config.toml
n_experts = 24
router_score = "softmax"
normalize_top_k = false
seq_len = 768
Below are experts of layer 3 (counted from 0) of a mixture-of-experts language model. Rows are named router (the router's row for the expert), gate (a neuron's input weights, with its number), up (a neuron's input weights, with its number) and show model dimensions 0-159. Each number is 500 + 50 x the weight over its row's rms, rounded and kept within 0 to 999. Numbers have three digits each.
After each expert's rows: "comes after" lists some tokens at least twice as common just before its tokens as in all text. This comes from a sample of Wikipedia text that the model never trained on. Tokens count by the router's weight.

# expert 13
router:535520532485560499469462479597565515392566372613483468511466530473432492562439466461498549502455511424437556506414524433443496453454475475496529501524423539522505478594459456476521582386505512422463500500438517425569409377540442512476527543557523577486406554501436467545451498536538499530526485540530582560484435535506456534479523500485426540553402542542558437540551429470523473494593609566490496487508536473507443534478489533544522512546421562503539500575470467489503515406548411
gate4:522517501505621508467510517523591519520570520512456472496507528425493499467523470488565395478557488451479502529506481481487476503466546471371491577432519445523575533430521573616611458521475579539506503494426541505501539509402442604430562501593471368515531530606525505483441489560562439423476615485520557497542523506498554564589578466553452532543484433519566501538552560434461526560581536526513470480442512506462463505481513538504472488432533452495540468563578527591501526536593448
up4:538524489485541464545513509438551551620647485621512482475440462463527459483498470607552503526517482447462489549570540437451492481470541459419528499515487481436427562452556508519584535430526471540469572453479572507562553445410492489421496521549510436412537502453456526517437545485612518533473524504514535514444540541471568462483478509462494430573473451430613518491549521386476511462512423596501466572439574503520437430565521496445570425429559454467543508541540568515516447492577473
gate5:443554598510470612475546443474565528452505567530576541604463498484499479493589513463470574460324555457459591508479518527503507581450423503520496523464528539446542545522602442497533511567492503510505542393546569502582534440441448449479466561440569567570502436493474516551481438450589487439488521511447528568542531549549453513507494434484495504436478447426492527403572479515546506504507517495520455511499460443484493512500423592447572475523521373426453520458521525495512587469466421
up5:571445444476422429515569478431460459624471515477523461421504510500579494471505517517472486563589493564514436507433399454478546561554555478440414481564433497522530441494463567494489506438595448561464423517494475522546465537502516429517388490478486526497396479490562438512426492527498456469454535511461455471555489526468576534387540563537602556509432651600531542533476548535434529451515527452546548432517547559535446510450509561563457606523485476515472542536521526582491502489492447
gate6:507477501429525490477460408471440491494562511441468573504494487492422508547483502420509492523533561545440522553489436471432510388466572476528590400539519490532599513466443495439570401510421499473428467535493440471532560480566485438494542555526504457404591446450502449569471472581630419484444468483503559554548551520523484597511440576544472556434482541481534534425563543390566538461477499524491477508366444546370481564489452499536535447503503557561545508524478527486491538523511508
up6:584555462524492472489540552504536450447536512532522531589526473523538483482567443414566407401508475503503531529521498493511404476417526469556574520602460548508505479615497565536450509473513537410486623420546525565483530430433481458481567512425506554406535429527462546493501536475535429548421495555480545515508537570522503620476587443527459587492467456544451567466533447486485508475475425561464479420559491489448556494455539577496526387528434502443516386477467552415452496516487471
comes after: " S", " the", " of", " in", " C", " A"

# expert 22
router:556548481435457553552502496544528466486486494471563494517495461451452422541451459527552481517433572523610518475493438527527477584461615422489468553534561482441529380543478429554552487417558429569533420520492534564447564373556555534472450453512591553589426436516457469519560525661563535381503466514407502533486521501468544458540489451488456484517574423524518551505520550430488558457576510505491550522484503481467411505449492506523508460438465508454449523579536548481458517493471437
gate4:470416448452415491503500496524430501411430526524511584442526498452582464521551448513590495478516505527550512528496519468450517455456539532489450522494461491430512498627446499506433452379515410545464501447511469478575549468506522508480466447456513484473573505450449533443542541513389494566449478471491547497506622448440516417601445550470536450405481410495605499496514535475518592592484523464501540528540434429540430523576438506508523532374546436609489470528488451446443467513501590
up4:487504512572462545519608504504523434489495501468458556587416548582492551592375403485491449418546613546493435498497506472523487460481483497522479448498441517480530503590441495511516486520436517482482531548455446427395493452558533558493549478576572540423501514440511464551498585494482472441476481504420515523538560475469451440581420599606570439476587475519448513534380451464406540498518526541442447454567466476473562476378496519481548458456541500495533520554538570460428502452511526
gate5:433526518617546479486554428564585470477483503484535445555532518498469444501551516528551545411507552473404427533550530327479457576475479562567555458602588548547436525374545521501487467472518491490493501560475530376552517467494496468523526592498425526479534531475477512542452458507496431423499506417431464417523534619480560480520504503448561567484518496578540526528471559458510515538468465530505522512530453590487520462498530568479473379508546498540390453463571588478506517484460493
up5:652489422618527427512486497616512473482515506469570439528518572528506479529501486496552483486511509602398458558478510506540556494625464514622548527475577492465464531368521503481510490500575540507511490548478536487530510495519576522495448548484441513459570475506550484460481475478564411486504598478441464486470563563528565447507552425559579529444560471499501512516458537362584547533466498477509485576545503552495552419493553535521477437551435405515456529429486541472425446530581484
gate6:499464604517531449520610534481566536449374582565536556493518471475447492439520580468459411556470484552575445480544520494528437430434501518567373553498522535522490508462544451508447527521489545482582510460598497485469478512520620499466590511479546449467511602469505499584470477468556525528494445533641492442576505495484508568480500502608491613458507424496468509555454473558579451490515558506583495494562559441518514434583515537525435431487448467453508485461461474538501454488532410
up6:562512490470540507500567432492439512575490547526511527397464478481476477549435500598516476419510477482524434463437484538554556542542545526540538526515618496520546544536371487489491542475440439427523531442503448526465508484472438561498505551518540496517485453550571550575519567511531539503470491427497587540454482407469563502557466419455516569488398483534490484544453556476479552536493524522456486647426390549446501484391399415391484499558509533558459524488418581581554569482454506
comes after: ")", "0", "3", "4", "5", "6"

# expert 19
router:543476581486416415520546452530509480431517487425531434492526512515410579456463552476444443526483610488420573556471493527434499497509489521517534485478502514463519523462536532440522496450517438461517522569432555499514539568442386549491535460470475567532440572505447478530397546616529563541354465420528493442424598532570456614597492511586532560497481558514453490516507460498360486484505519555495496538527429517468517589465531417480489519511457444532486479546535452581444481437521475
gate23:488477492514512429464428514467506464400433517503565590492471522431441511553487446488496517459517492507548535536534455575495618520546562562469498467464470589455524419390423511443546493513473524488554461530479517523404495529508460516499519473552493418519442499406613536424442531519470507518514453488491520541578494481479555470542495509450467438460383508488541459537508456484500406577467441562498457483515487489591461524602476440374660471414524414508434511474588476545398455534446487
up23:553621522510501492495543532501526426469554534483496444559565456501555472500450525513498473447528430590544544458439529469489481560538475537491502462458471366504569555551585526531570455491392526508560536426524485559574473425426446515468567572482491474525456489538458494524512564472490481452586622494522419503493417542481489592509534445558522559446466412496483476520465498607499518452453574463436558555512454565438484465536520545493505463486369485478604478472594500363456537472566518
gate24:510468573539526424553539470494360548423428553455421531514482446555555482519556489593481581441469545663476481499502512467565481567486385416536514477513492483568466548516457512520525456511507419447476513568449547550496545452475527551550478473470475557572527583554528476541428448493597452465524536526503531556565483527440553516486552415534433510580534479534568488448466509485522472448605522466508543500505505504426430488653543429479486509463555541506482449466552575461453464554548424
up24:562534511505512469501446411494488490426430534489430469476521422467492462516471495462400485463454505564539532568531552513565598517511532457509443592579491503558487546520460478524515502464464522396469503446481556449529479398480520452465581483511479434491479511518556516438559414578434555621514550519527609520545466575524483458547500522468552569518441552487548532419447474464520556609469396575502442519460647536476461616503417503411518504477552489512479527510474400571550493545506437
gate25:509454454575491520483528564468610489500462604525565538496447445483517514494572507495575490542576523521473484456455522533470505520489485513516472460519455467409581380464492532521496447453581462403519613432488606595460520532369555457475495518565483498516563480477411549581445491485450461477617612494624444554454534454455523505494496582482516525516566551504509569500471498481507460550497539467515526560459352483451490573459471465444380470483459461494500548511493511568507487537558460
up25:537484496513496399533465440549502450541587478413495493504544529456607502581449468519521505491496407403466433510490407567525549511467585480438482432480569482620466568481525466514481604496423529516436425498444459480536480455603420573490575459493490550433439529481423466477445548605597413449538442589424538454485466576529452512460468502420436470495513436477496515493478451495472517517593446502501458467496487534553534466471471414504505507475519442428496522404507564394531488508527459
comes after: " T", " R", " B", " H", " W", " L"

# expert 3
router:481485505474510471459603483514565497453461519469469463545545441520515484524463367506479396458438478509469455433443485555415575502514428503475517455572421396364519431576540530384419541536553469437459479532532531428551500489436473599458530534479564525453481475452537509540486467432522493530552463519470530472513397452510528528498472491509487478589472544552458515636438433553539463455514568518491501487490440463411447544605523533478469462589398539465433527517544531472546497534520403
gate2:469516500439536498512425377537518435579438439491465485529595524512552545557483492443502476505435471488637410479511543471462490403445607561487568491500536566497433568548465461464569387557409481485475549468561459524474486523406495500553463445510518451406588351535469516446538528504513425454524474483475471468526525434523422569444534564609473487494485501462539534592516529499479504451469507567523512549400412520508529435530531509506523591460485559527602541538496500538490487508525476
up2:457420484485568425435529508440374521461521473554416523593468471604552544551487418550490526405519440556456548495518456508440495470593382532468527560535535515587543477483489448460437477474546508599455570474400541573549516466525486566446512525490495469514512508539559446531487558422484575429495555487503476546535518530431616475526518444489498443505515439500391409473464486488420592550521497523418530518503571495495533496468414477520476423544455420548450510446452509489478428457586521
gate3:502418528540488484482515524547477513576398465571584481512468480519466554501514378449549491492487324484525574464495516460463466529447463416508480511536497527481453422570505559451399464559495509473434499454555455515443534465413596493548543587499474450527540550436552528476481415520523524537482463512434597559422570570545560497462497488479440547417535532465549570494549521412566466434496459474529436499548465565560502506565495583495504546496448466508538506598460556472550527491631571
up3:597495494516488537491467429497514481493556464461464573523518537541569487529488516587538526474414556523496476512477519537483533482558435504513414480422495436565428470434477542538621604550572499471556462481455581495504481500617473488539448453438522555537486446410527527567507597477550480468482416468505429470507459415471471498532581551493614514540490498517453527527504576443493527474503564549547572453428501458559514530391434460481424393474427526497411584531517472503507456571361547
gate4:487585476497499412489487504487421526527464419477516503501486527566503522577541497454544474473446455508547335483484566498554482416493497564467416508424510493529482459467428556530539546514476521500484584543521481518529470545511530451449497549469607449377493471439564465600480553504513568476494490500583364574510503519462455447510442504465572564448518439607608499436514509567460491558552503524497474424471517582512440479466550527573410519584487437520537588495451469484617535478482421
up4:437407469517431430422529475479484496529545515450546447499487503412450397508509576487471479509499462492527565549554522478486556513560543441481481514515536470483507542475469557480495462569512464524414456426440548463522520506574522519444491511575427584464482438578488461481399484455553555472523392528507508503453393464492519512434497417542396408441552538429414545467493457493577569464580514511561422484425659551452503563456442482478616492520446556553515449457509555490534432477492434
comes after: " |", ";", "est", "art", " Com", " Part"

# expert 18
router:479409445516513486466452486475613495487574481587495454497382544479555513544470491474505397567489372473530495467501508502522473412455537541530502465523478502532441443506472540493554525529450462551524561562471475551534546483461496473565580515412499482525482499590476560467500449509517483422595543473542555558580501427472469608371510484528554504578552498605541510504505367495491447505511661477537567510448566491543503458494535378518577509522514542497560459477587565486548479480478467
gate6:483568497453514624494501480555557564474485482556446421457549482559592484556509476490493505640533519504539473524432460555461547567525520619457478523538543575491587489477467544560589538432452448501547433449461590503509465440542473545511434410578482528478521539509489564424527516539603558476501488444553501537469628484534547474454394522514443514536456605473446501476458534494493454539454542453523442500575455589485470476482544568530504459473487547572452505421495416470521577390499486
up6:510649581496437525482424464573448546539499507507459489491506558448497545555432554449445492494449530506549541378585592539380483588530433516436618522545577493487482473541475556566481546541497519460504465498472456523442582428509454610513502507529469538544385529551543504531522484558442502512496505492545482518518582380486561441539547543508428506551471442498510533497538544488434463504525446585501451437543529529466421541458512501457481447440466628467435459496404520459475530486505422
gate7:537540464589449504615477499520427534481526558512491495472541434414476513480517528501527493459481506472500491452471439509553604464498486447544466460452520420470448555487490509526529580489542467555439447563468385489417544475513471482541443474438528450459464521522401453584520429550519437493453443507507441492546501516519464431437474558449536512500500500475479530439609547497546416494486473617564328425524450538515468554497471351445587540481505525521560531507534616399527500510553432
up7:471513452507564519543544460446492497471527518496495502495451483543549510395546554386496425461483469551504488573561498627550453426569444504496499544510552650521409576502444519522603451483510457507493583438492458485533555499490576509552505458547487402429575501442448509528501490409371409503440455538504476447463471496502506502500504431482539505536597502494387500467518477541461481477403419494562510524528601508524553547522509475438459407454472465571480555511605415454471488567524495
gate8:529514549556526498469532412486565528472571523473521399582400590510484544538450487411525501527440510465534518504432539510535501479491456510499497483407523528482551504593593497440461540415485564479484478384479490517566500486432491555480560495370482426496405501520461408592521544565443509515474380482516517480437430461451503524560444537499476473465446474475619524516454474477384425577456442568499446545534575518404394515446505443408465519501492519452459525469495530519522448489568489
up8:555547495592433500487466540531515483427584444580603526447459550533551453578447473450409529460479501528481537555511568429524526492380514506542414542465509484530502513543399470454494551528473495500470507390452517558533535455468487507529585505428513469477453580605538455496458533454502565474509338455543568520463508402400493510530477450512475454524457426512580496517462439459457513545536449505422492578574597494456525556480504583464467510528391522477469456538433562498558541502514568
comes after: ".", ".\n\n", ",", " that", " and", " It"

# expert 21
router:452526483468453434521550404390483414564532413518435452547397523435469419459524564482530460426511448488494548517501414424516483465533504394512600562557503425440418457529508482421599526460539518527585497490537513555526461470530485514406448439453547532492494463506544514455523545512549505472388518422479457431531517502501509510449552422531484477474430509552548444424580558509474439483558489552510490455571479517475571384580533453467443416502487502551470541515472420432478456546412471
gate5:605467474430468600529516605505565472484533483553599585512507458510406518468470414460545589497488476516429464407493477520534564574507483548489486498504443583545484510467521487469545498497463446600453421497509427456463397485517503540535565557571518524459514446441492539537532485529580499416466506506515362425512493433446526552389463569408498515552463544572459475499542443641527512439472568520439517517516497567515500552488421411521527431573465518449503482487475459508559505525515430
up5:412474456548484482421516434451458431614440504432451439466447532543498546520566538455434431549574478502564508565507479502448462430569532499550447509449454490371535487587444524411478523464466479420546589506469486542474479499507479588483509480469534519530492526592489476540441409368440526522594471506527516550505561540577441402423531419546428466417462472507505545460494532406537489626453529465505472501504561505447481544555512552459506462501531498492479556581541565514429500444481563
gate6:525519553468468564450455474495513577528531495465540423502537603466504497535471503486539470582458408513496503503484568610503543429472562576512568464557536422512563454422444407385488499500548595480444521597554426554456364532495402490509444419450470458485480506554550501545504533516494462576564389548464510482523478452488489514521475471442487515415469512403398559581422559464485462441552516501517581505577543519557531578530493484513520484558514493488536511531430583466428476474505421
up6:484456579526505571398493538505512580465536618476485560532486505518476531431558538547502536469420569507606507542469411442514491476483469480546488512468452592440520537479567563523521547491532555571483481445481508533539493435463427498424526629535511476424558437549538526475554577515416540510473426607672530471513528458511577559504513526521454395488499566607488491556480496547476436500479511502536492531520371483490559380542501530519472542445473515527529445504538415485452569504498502
gate7:490515546483463524423438517552528459507476550491538510539438421566479580479540533437455535490523444455499525443472598512537500480487611499416525505501588557444586488551450582544571514478534544512450512498546503503543491488552510515409478509441584444573559468484433552417560464563612483421533598426536541397469498543494476449488608468482451480528477518417393418554489568520521451571502546511483450445492592436487463494466488519505596563491410448512521477525451570561536605473520451
up7:500598521447490461520447559533512534550514500465474504502503530533586532459472529501466529534486480491419461467489479425556550448474467569548530487531492479528506555428481552492507463537478547528503569467460465488558461478580508541459461465653487469506467405625433580505499488577616554360509511425527470479487541430511518448538545520484389577570499514462414465517503544492499617558521534514497500455566570390528455456402557493535463571476468432533508439506590530552573527578550408
comes after: " |\n", " of", "\n", " in", " at", " for"

# expert 20
router:460500605531482546510411444527563454499556445572429533551480544525498476445425491521445436604487484489513533516428481610432477503482484552499549553613495500422503393571502435491490503531504515502482538513428534453560497524535416478517527427491494502495375530477497462505497524543496533556501544501463496542532536484535549519484499523509446557615500532529476456532566322474422517480567578556525541560503438545500500485531562438525436468449443631398427458577519557482503515435527402
gate5:593519602424471569481436413433522530570516449438557461456444610504457376581499497449464418477512444434461416604523548510572527524583489530491508502509445538408531556441547473509475516543512530415471509435402484421488495406476511531504483530469544511600519579499516545556484486493449515484539491587540467514436488430535445480476484571493580520564491522595549511483503423448472429516457510475518471448540562511481497476458472419561444490480429581596497563500562523470525483505597549
up5:433473463565366583571512538489476535483568422510452468553518447507542500535442417488532496527476506443531536512512445491569467473429430532492527446525555585507401527407404461517420513467581526478511495508469491495603500492490499469533569501448410483458387472575524629542447430432433462480487477502471508533469472473543429447478452457440445518464591444535441505525415507475428419509410599459539411530450545448442494504510461500573474539502512597577471566527557442468477476525510518
gate6:469564480441535429547538548536360451476494480552447505466527492456471494448526474500501532447524537532513463413567524559602513571567547521579503540476500522501574462529504509502450524505534529512400472419462515461510554414466566525465594499418538520543532401546588498435448468472427515479493463517413552542440494554514460483498380439516448470498419515421493576524487551403505445533477436472530341455443543532516467515473515494476435511526545455382473481424585529549516467424531579
up6:467506480459461453588460375508534502510449474479522535491435518484438461433441526477507465515579602429491485477471464469597547468484575427394526551443601479454480533461529566537458437480513453494499471416427569498497578539535567523536387518471551587473428507516419489506516505586520486444550454503586466504486604410520512473577566426493461539451502607495499564578554455513450461530443433465458526570611477452453436486520459453438488493503435543463413543470446555472522518446496520
gate7:493473421536582466462464496516499511412491565550465539498526446554471517472468545452554532477553471503493558482496463438429491467485468444513521509493492558527425570538489391547480388483485496549434528467474498502481444539497543513532473561479478519548532540529505565600607423456541506481451575521472581420416528541540533588604486486522466419512488451528527553422470530497606562491548509517438506484504492529486470526516475473450569638564602426462393483452459526466506303557460478
up7:566581520532488509474428412471524462531491539496502572569452558480414454497446487571439561536505512486454426450547519512496471484487529538540497437448583388485519447572548577479548463512546485550547477452446489520506529455480473506513501499470445479536427501405467474495437483542395439459505379544530436450561494507451518375545573386392456595535562501359400550542501469523458462496510518519492503511477472458417517528539518566512430425458419561496554485489499482525494631547519524
comes after: " ", "1", "2", " (", "born", "'\n"

# expert 10
router:530548520516471464525481480479476551533491443512501492543463442442524602504489448509483580500445513516507536560510549494568464529427468526585522490578498422465469539463436445552402486462439435592477519500543570425536486473519452434541514430506494436381476414399529534581508455556541497529565541562423491509541529459540460478490436547431489462541523587426513502467464528520501528375471548611424543450458454532472515441460592501648444454518607519488530495588511410489474515489480399
gate5:572498543557501484496575502497489438486539526498485548480451480444474539478472566478450508493445456532498459548429482552457424478514443449404459387405561473568511589471520583485429576486511495482477483548531531537433448490489437475527591469536507508501460558521488487534446517512516493499391458478555534566486458486489436541471502464569500448602503565502376629462456561387508486468495610509437498516591536461444590510446413479517545540484631503539502578553501536581486415507403470
up5:544466487465445517467518487454524473549609474436520508529592541467567573554527551451478584457506497591510457585542472459528479503548446655564501575513520534527526474412575396507492477574510526526572454492561510570514492489480465472424548533515507462551523479449556474490513487393484492426505367471505491514474425536407391481443532536507492465465515559491446422476378516440434491381444469441584504550515466547516474507454562546487559469413575482513494501479431509445476458531480576
gate6:514546479573464555466548454531514536484507439487545579410537524523416486509459521602554508459548478499577498527487569542535556495451441478547564450492451495512458504454515496464504481497542532466484546532463594511466565485597420452450507530565500481544593580518562509518557602464542558545454502393533515436516514416481563492531488473493588544579470519507600478529443516580499601494510500516444463433455541516563377499528535585594566541524429467423383550563625511486544451545533531
up6:521591460478537557474517619549465559485581516485483529532469481492403622453537496534606534475476437457521570521614564445471513508457503463543443437534460494446534516424459475467506592559512513509497510583482467584527462492535537504364421385520482492517600415455533494384544527544535510490527437457510493388453505460427506520584535451503499522475550557487457511553474549577528580503469565475425432575505550510472458544517523521550560484557467494466422570543484492471580541562509535
gate7:520573539499491515530432530537636465523535533531526454510403495510506566521543486493569495548417590442606506434488461526529558499472563442530486417516464606429507563429398543580458398528480542564471469487540604551461493609487385467452565481548386506523454493588484422489456531512416473509481583489566481490487437442507447545411507511430452506434516505577500560475499415451492529485518541485523523475493497508499446449484557477530534520458429475501504445554502469488433459529530621
up7:521528569548498497520476565438565561551591502457551548606490479497413442467524524566494560503503551490533516471480495497459504459495599460485433551534476554526506489528446427488510506505515448456447405445479561549519529594514509499497444545505433516542504533588514533411542521502383586553474460452574439477489511586569465523452498525481453607542438623557425418484528509563504574533546553553396595452510476510525492522434462439518434487483478571441445589493475558580549484553558602
comes after: " (", " Ch", " \"", " J", " Be", " De"

# expert 6
router:517538424494425451454440555482560450474541414529437548600616501569504536477464471526539562548505476569520492552464443514428391550529530547443525514515524439353487481482525529427494560492424537456522519496520565520499376491524513448495550537455553599575529503526508495449439444591500562497520543479549494514514468647525515413477490531493468501545497457549463453456472468507501533574510572530501378498473400478530492541522397445518531552565554535445531526507554631532480429503510507
gate5:432477505447479374461464543451520506495597507505563442501542535534465416442513506457340487504552477551486424562480495560525553508572526481450545582528486378580501537401514487511565472527482499491469489379461470545519525447517546496469477410576452530541581505468493469492428602426428461484513507496588486498504490497505436451465508542565481434481506355485428408529478552519521478536510465424505476527552536501525568546539460440500509464531466509478464579463446611567486527401522566
up5:474504440507463449517528525487551520455560491474532481560527508422423437486553445476434567512562532544542495522531437529457569582470518489436520486591457421556530532511462447572569491533459575483551470476480428461520546499465607446607460505590528532551502529437498463462429592472368500464536431494525493432413414464571521472534467466505424430530487426576528487559519558531538493509587471511560502406500583527482540584441505483574453393514468494459464457538427543627530560482521470
gate6:560508530564415521416449529505448452491449493460577475527522449478542520511517506485393608554447511506489467502558409476538428521413539470559506501508516513421598515441574459522544431478497509500524503401540534403483491499407419458496524486477587484495586506522496466474507399536484521572571465488465444410446455563507538468499432498531463574409521485435469518522519504507405419577465524518510533431518552546598430381431522498538483513525476524410591508438561471521577423424481448
up6:499453476471560531364538486582474475502517540574508495610458516387503454485418422506546476435523539465459504623438498533550496448446514519495539447512533547476399518531413489514420572433547529533479532511444596512486514474482533501461493530479499486514588430412418558422542454540480529597455542510388491435567597453454509548452502585452450582463444443454477460444487485556390487500510512469539530452522525488542499500460508452491545449511510552538401546458460475574562500526604531
gate7:468450489488450482538561483540445556519467465459510534577496537492479615519530460418489449452463573517443480458537464542473498543479556515550521467594566483506420427560567482457410533456434492513472503447534469537552523478487465516560444582620516574496427519581477455459547551456592477421503522421554495605476482436477519585541459486530516516509390534469456482459431589470486526566452521539508518511475538469588509546508577527600596568459527448580479445576412499426474395447528548
up7:536485597546549577655500473491512519413531458501535490529508614361483473466529527438495524477478517545506415486547490526514518505549545429374463536469427537518519593501505474546486566499558461548501539402532438415533538523505503447457561551428435415441499441438453482489535387476436504548524520512505584577538562530530458428480451490533460570461532569567523467474511490561428456496604422477512449492467428569481436512460515555500479440573541549433483457458471522476440533558529537
comes after: "0", "9", "8", "1", "2", "7"

# expert 4
router:509512476521437592521466511591494526528592451475480505497563492554525478512422518404477450499538483566540483519453497564523460482464505510437465444507418477443557446466547557504447434509448474459496486468436514515548494502493398607530487504404512524578530592436497432459470467540455506585566504476474557569463441397526543447423567604526502435546490555579491450569549407479527652455524531496608456462529508493536522548437438459602524549487571492517465544482502489470502638509507444
gate3:401485527448538418461493507472540465477534504529531528439372472578600538496499537569525432446473503401541322465605422517492433517507542477462447590470498546447494503488492500501593535484468532472566552547542582540464551508537553593464544543461525497499510470544534463435496443470422487459540408536530549415470541468523513452504466539600480542534462505461554520497557465525465542604444503491503604574489458510483525473543548488515503497437509405484467459493436502426408450502417405
up3:516408491473485590553458499524460516510519514487489501459570583449351476526498507475487555504492473580448600538397537473544517512472463576570513492532514495427541505516434545540450512551484470555450447498525423499544447448509435444457449507496436473456499452478391563557423485496551542593536546370476409545567486529482573490503541449375519533521502426551448511495501487500413504417512504472526419488529470453459479534486462565509481513589458563475491520493540473667554474405551565
gate4:463534444609469550495491503516470577517644519508527537447512543478515476465587532595515534466557502541473545493557561579596466505520563416478486413552544528488620524551539441501446559524447500548435467485516419516479493537393496501618497578514512475496526565494560487550400552552480549496462421468494445578487518504476579462396439549394532416413442470469473512439536593498493535584498511495501497475516506557531507524519491543502542584452497436446560508463523523592529497486468606
up4:496617491512578577486515478552457498567531534484597550448470467427496482413450525502488530569457478498454511545542512523509419484462525460475536599507531478344538529427540458550540529545551426489483506410465494535579421428506523588392458475566460449507574503469556511500537453551508457525512581461500461513461567494524503550537561511465479537515500541537540489571601549588569543473560492596414542542456505538528468550485500484416444423465470511548465584604510541618416511453497490
gate5:482481404482476449412494412484498537549404506492432476412487516446416462497438507497479434488509510482480489550407476439536472473413468542469564409557498511511486412536559460506489512525455567459437546463585435553427545546484483578540530542474499631507466545552493486534478491494476557548494470486571447500510493426559461495557565481481412511390517545540625438537431538533505579468469502576528471449531450571451439384451450467525506522460437656540523426530499546529515524457509549
up5:486593416473500487411499528539561471482553527460511527516481410494540545465473507522412510424537529566495511478562479532454575484507559415399419552507520506566534478467507507519587585499466394491452412502528460433544440501444468523422417434453474554532492447494417429472535426511462475558584405454432513507496520529442516468464449526521508439602480503497478533445590510482454403484502505405455595484488462551487450512554545455513500428497540382579479433468438456555409488590469540
comes after: " ", ".", "1", "3", "2", "4"